From a checkpoint of a small mixture-of-experts model trained on Wikipedia: 128 experts in each of 9 layers, a shared expert of 128 neurons.
Below are experts of layer 6 (counted from 0) of a mixture-of-experts language model. Rows are named router (the router's row for the expert), down (a neuron's output weights, with its number) and show model dimensions 168-223. Each number is 128 + 24 x the weight over its row's rms, rounded and kept within 0 to 255. Numbers have three digits each.
Before each expert's rows: "raises" lists some tokens whose logits its average output raises strongly, later layers aside; "comes before" lists some tokens at least twice as common just after its tokens as in all text. This comes from a sample of Wikipedia text that the model never trained on. Tokens count by the router's weight.

# expert 29
raises: "1 ", "— ", "t"
comes before: "0 ", "1 ", "2 ", "| ", "3 ", "4 "
router:174139126158172105127064131112096117112151098137118143136125124158140098113095133134098144123116108120131071147135162131115130128142179132109098130110106122104138132168
down0:106101116122126170151165131134134075101131137152128089177116110143156125089152136113134148140173144141148110105109151114140141135141113124096128125113104152112140114107
down1:092141108125116119105146130101134145082140157110150096127081097147104165103155138157098086136132122166141114149162139139086091130190126136156075145094108161095123128121
down2:158106114158136123111139089115118157101202137129170126097134152132094133093148123118132130099143117099116116107112140175130137080141140155111123093130128073072079131151
down3:100129131143140129140120100134121116119135116120108134113148136079147166150099110131109117089138160097150133186125156146137151115138117132160133131092126127150125097146
down4:103109167154102130108121151161125081113127091096146131096139177153117169114109118097182119125147128115118105130140140120155117119166134118166114132140145174167141131124
down5:132164105151141103141099121175142128166149146116134193131124138079145139148110167111117110133168140122135126132102110114146115153147157153125171083113107133169110111166
down6:120154123167133167118145140140097094100126134094142116169112148098135108117134122155126180142132131129211109127148154143161076096141133125130127154077096160153121137124
down7:183127157163127163121095124114121126132119124144104108136135136091157108124149121166104166118084122135143115095153170130157145158114108094148174156185119150133146123108
down8:181096105152135118123120136134109173137104108122121136122146090071120097120129102098099142129145138136113146143071102115159120139096142121146145133155113151107136171121
down9:113118172099133135155091151152145116105146160108185147117140148135138092136134132104101122151156131101100182072142148149097105137125137117141110140102139096144142124131
down10:161148108166138144145128135116136132147156114118159161164104134162113101132125160103133116061096081117163109161106097176139128113149101150107118117118123175157119059118
down11:130131072065139140108162101095133132158116134102159160100140134104124107176141140099141111103138134108123175119108128150115128118124123146116111129103142106129118152086
down12:165116138112141140110132117115085121147097162139164105148168154120073141124142102131134170157105134193132090136115090211116112115149118093152127101141138086133101159173
down13:112140156122161167120121145174141064129127152147111153133161135163114105094117107104172144116148122104141148141123084145113150118138133128150142130102110074110145099144
down14:098142111160141126179135146138109091157123166152140140128111145129133129132114078132112119118124085115109114110163122117143140111115115122106135175093082121142143129161
down15:165061138108143123180126150097156119173162139158145086130082096111137139130166147168157134177167110135101151144133167119134139113149159113155103085151120077109144125099
down16:117143112171121169119121115122124172118172135118072140105152094081098110170125138142166143165116104125116159134099130126127103097127131120101123115138128086122132092138
down17:069123161124127122149045160133103124163128087146116105143115143116081135125138156136111115149150129148127165135118124077136117150132138106121107103126162128143123123159
down18:162079127108145138183135106150131112145152129142118118152125174135139173140117115077106082125132137134103112155119148156172155153136142145137159110149130137110125123155
down19:168106135124111132102161154119098114129133149083125100110122144123108129119086123120123119161184136154149153156102186116115161129140075119131141120102094139115106150103
down20:121106142083135097177155110179106142107135105116108115098157097111133117108110079117158133119103144149122143120114141160096123110098132160114146157154079117124148152147
down21:152164124089128097124122171150134156131121136103116127146109159120122111169157110158129135101106159178135112190135108139074158145149173157149148163122108152117099101139
down22:082142095154163116160133144158118129127128066140065117125139146121148130124101161082156128150113175128120123160107143141084158141107118084106146128151126142134140111143
down23:118134112128109096134128168144105153092069112154158157132109099102105123152144115138155167114127120138082115120138129114164154106134153127111118181102079114164138084171
down24:105152116122162170138152134167127150148150110111135153147119145128157132149085130154153122111142126139163148142097146106118138112138085164118163133113114099167122121147
down25:125126125168123108114089082107107147097159130147107125104083126112143127176157117117147120127092134152149133148135153132120107175136148138182116104135128139166134142137
down26:135137084138130118138144144107121114166128083116111165145092109146166102125088151151123102136153127138166112139148106096127101094124161087135105106123094134165137193119
down27:103109085092087161103141174123126130090125103116137153140119173105112134128141149117179113159108116171157146142129169178126132143134133109139117140124126139165119102142
down28:112100130142141146102104139069150142134113142127136102126143122123124125097128144091182125181105151105108135182067120111111097143142114108108131149097127153117126131149
down29:116154123137120129177121163146118127134112120118091113160097155122127110127145131124128140176082131120112125137160112120180135100104099121095111100143094178136123139068
down30:122162119160092124124141125155111121171094135135168121160129097113136120120129126123140154138103124096105179116084102152121182084131150146099139147129119118113186085138
down31:105163141184138152123112102142171092108118140122122133162098146159102120103135128151113091092124148124151135125140152129208128115141071093100146143116117085164138124098
down32:115127120120131134139097116151110177094143154118162114147148085124123112150156105123116127149199132105125109113105122164150124153087117144119120139172160130096149160173
down33:097132141129099104132080084089158154172174097101125097116103122137128103159108125162127103109068130079081147107095144117151061114127139118136103148126166159129157139138
down34:173126144111143101134170175157137130147132106129150161140126141141129094136168097158073115143093135136111106061137123144113129126102132133120143107149126145138115137118
down35:158117100134103146070114147131124104137132143115109139124151184157132095090106118141107137142141139133128161106107097110076143167144156132116158153101123144135144144104
down36:133137158111090119158117084150151134161192103115106099171080130105109155133150159121095156158117133108156147134099159089142156132071114112109090126117124111126169110113
down37:126183110132122089118091131105155152154159145121093156155166121126093136104150171123110152123105118135112118144108106139078130146124127114140131130118119146112141091162
down38:104147122135163141109095106131109162112129139143108147101161085115091099121080147128107154141168137139127144124114122107133126149151130130100115128104118106129137172140
down39:094115088157153150138128065110124132127148129117127148142101117128121133107123111132123143126137121110152170148162138094116118118154113151141128105081126105122125077122
down40:078122105094138105119129141116127085143143118130119131117144101115138155111090120151150083106140127131130136119105148136149136133132140120129107131133082125160106099115
down41:178114118166125155121129077121126156071117110125096147117140097137146174146128142092155115118142109129145157147127137150113102129140168134116116122144132131110148133095
down42:155106123135090077142169140105111124143123114183146138125102145110175143130127142156123148117130132109101123144136102115119144078100106128117152116091152146155144092120
down43:133145133134102098103116130107115126108095148142142114101129137117145113134140110119093195121109184131160116118112131142138161140111122137101096146123109127140134161115
down44:118117126136147126134122129128111158092146105140086100113109120131106114125166117163154110131097076169141122129146133119134079115089130150141096124161170086105111119142
down45:180137142101144113143096125135138086129129104120121134113150108166105110124162139123118115135169160156163138120154151138138146126089101177119145116183128128139095094074
down46:124068147149144115164115152122151133110168175128107096138128153123160172099137140098115117132139117119090080131139085116116134130124141120098134137157124150110139128102
down47:155128118098103108111149146141136132176073116131144096153128107135115118140126156111122108149120117115103160117194163101121090098115119131127057147120134103129141106153

# expert 98
raises: "201", "200", "202", "198", "199", "197"
comes before: "201", "200", "202", "199", "198", "197"
router:155146099156152128143096146092111059135160100184124149139116152130124114145122125116152165125154140112103084157125167113118106097167185141111141117106122161108149149142
down0:065104093121138156109134066041139150112147115105104145133148164151117146114152115163127136141115131103142151100123114137105137111123142134160128119116124106154106110095
down1:072090125165142150122127119123135098132097151144097093115085126137153082073111123155129101132162132137126126106148117101160138135157128124160133108108158117133144146151
down2:140165143129140143103087110132114127120101134161141153163149154142094130133144125143142140144128104128101106125150120170137118111132163121088106148114117170084165099130
down3:115111155131084102119128094109100145108119103142183114120114138156110151046097143125123112109154126144118094117116100122130110148120102114147129093147140127097179161138
down4:130103132123168088151162148101119098112155115094133101128158140157152100140176128115118160152124177114091121154093150095133110080167078151170136100139134089117093137093
down5:136140116154136123157104104138131127124097171089169131112146175155159132122142136146069074115161122143133147122064104145104147180144127126140120146152140138144133109126
down6:102124129116185142149163101115133127144131146099147115109145098131149095112121132164131151119138126122086127136126110146138131108153092200100121100127102149120148080130
down7:112090143115056157110076120128161153128139096128104148138144090106128107095132091152149133132116126167125109133109120185114122116128140136127112136188135132165152134136
down8:121082102166095119148148133162092106139140120146089135164096120111137123095135098121103107106153107118090135154128116108125130149067146114164156140095160105110194122140
down9:148127072130145124139154140107111179167139129133176162169142128140120124089145102116154101153126123130115115122142147118062184155141117155135156135128110119103115118123
down10:073114150136141139117115127179115135107132107105147135127148117130178153075162128100128099126112137140135137115150112119191130132129133156137134112119107130177149120143
down11:127127093086150098095146123117111140165119126133113093109143121119135157109124108167122154136140161132093104171156132129070117093103148111115088130129120122128116112139
down12:130121122129086127126101119166154142120096113123127084112132136134109108135152141168078178156099108138125141144130145124152073109090167162128120124117097158139122134093
down13:136096114132137147132114124100099146114143061090133095150105107158090094160105122138121087164174123126147138182120108108140132199130168139136104136145136159180134228153
down14:139137149130138158106105130113142121103159124133123097126136120114136156100133087123115168154108136132127137103127085081097106163095151156114098103131173154133099087151
down15:150128094127105160124131142059126111155099134111128154133121171110108153153094117173144089131133134132133132140112170143105149119173125141137132133154113070122105169138
down16:134118104094179145145114135111138108150133106130102088139138131069113124108153138127142112137159140136136133107113106076081085124130120103144128091068125159166097121132
down17:119138118119113162100124149137110092101151146113146152147119145119117103088138120124116096133175116148144129141121126122118127095183114146156145113126142100135155109116
down18:131110131132130131156167125126159137125100159122149102155147123114168142108085117142146116118114136140079111102145125146128103132142150109162106158089142109156127101121
down19:152135127127140143159102117163140117175123166125081082051110095130087124142142136146122146124121107098124116139149136127122129090123150145134139138105133134106119093106
down20:109100124112165123122119105151088156171126187125125166130128148101116184132139141115190070113090151090133124078100109151132120119173127088137115126120140161134122094151
down21:131129124146121125131137198151112098133157122115096085149103172144184097119116131126145125121133135145122106143159113078167120157169147126108128086076155130161181143112
down22:146104113154105119114129186138117094142135151111140152157185126118117119136133133149123124139121170098122122148192125126165105135135131103135201081133112151157102155128
down23:135164128141118133114119162083155101160137086151153133117122122079159137101110134121137113143115096142140130126104138123109136134089125101127123123147158124127113141149
down24:145125142122149146117152132160129121110122122119100155141123150148119140091150096146150152152138163098105147109133117104173123173126128147133186124102131100129162110120
down25:143098139096164053150109126172092099120132091133115116099107106156105146137137129116111145124102092138129168111137151127125177135085117111149096115139170067115124127132
down26:147140158143139167111128103141135141143130164145135152125111153140103134095135159158180107103136129120146128120084087126176091135138122116131129150099129092126133124142
down27:106089139096078124127136134114135121144142131150152124170109137130093107111178131114119086139113156116128116115149088109100099151164191166128165122111111187142150083099
down28:140111097158072140149139150102147116149114168127108108151119120114133071158092121107114176160132110141078119154116120101131106107179125060101100086133142128114155175127
down29:146129144120154124133141145145127141165098108115089142162152112138149145088171148084131101151130110139118112105126155100129151178154127109160174131143108113117117130121
down30:100166134106147126134160122122098165074145057154150104121111150150127129129144136137125125150134141150142151154097118109147086123113070178112133132128127185105083162139
down31:131162140146143165156131132116137131139147083157115142163158112118127124166116135120139097128101129120100114158161115136186121143145116131085147141123140109102156109154
down32:142116111155112093125119142137162149096126157110123110107113149064111147127117125183145148141118128141118115136142115100128103136119118147122100142103125125151102122200
down33:119093129121119144115112147144127120136120153153169136127124134161129126093131158159082096105150121157130113147152126173115136112097091091093111176107136135109137123149
down34:118136093138147153129144129133093131118140112109103163107096125122100147119119148120092107115152125175147143150127146122141123132143147119141128116084098126113098189114
down35:132109100142119163128104122125171122115111144150125113126102129153133137153097151102114151128132154126125135154166172129151121105129122115118129116126118141168114143148
down36:128119127107145144133134102110098153057174173144151130160111131150133105129150132070159130119094128141180122128146096156130115100175103130096121119101120148081138062161
down37:127158135124136165112147119138151114130143134115174184150155166122137166098100096100138130107099122135107167156106159165135123124167118144109105098115123106089078107132
down38:126105069151141092156166130143123110149144122132176113161116141142127120084104126153128129123081115183112132110101158135124105104137146156159095098164135118102133121132
down39:096112121150091118127124128100139132178137118219096150126147102177132150160112104168089159116119096067141116131112139151085154134148098110139188151125179126115147074105
down40:139097121124129152109091148100115151079155159102131135121122127148129135099150142120126112131133104108160119096143114123146107127146170137146205095122132137114175155128
down41:099152109145098081186111128146124150156129106146063122124136120102087140138136104103149130139113086123146121145145146117121130117100111142137120111136129140134122145135
down42:101101122136144137145119173108174153128151123156163140132134162189110107127156123091141113120110136127132111129122155112144109116110110153114136129111121142091133190137
down43:114115138159108113097135138163144145152150127127147127137108133139156105132099151141104121115136158146158132109141080144080123144146139126123128169140126136145130159153
down44:146105089150133125142128123131147115112151108069111166082155143163096098113153155149155153136139151113142116183117123130119131118137165131150092111106131101146119102148
down45:129131116120154098124137117116134121129137166091114119112170071138125115143093112147153140126139137135116121126116141142166130166159126160189146156123109108142072124103
down46:093133112136128130081126128152104143115143123123120159117097188142156155152132138133115069091146151092160119122115156145179144145138107125157119159117142133147115113101
down47:117169114128142149133169124128092192099150141124114138126130130120102112137139171146154115111099154141158111103153123129100136143116094136110117139131122151109135104141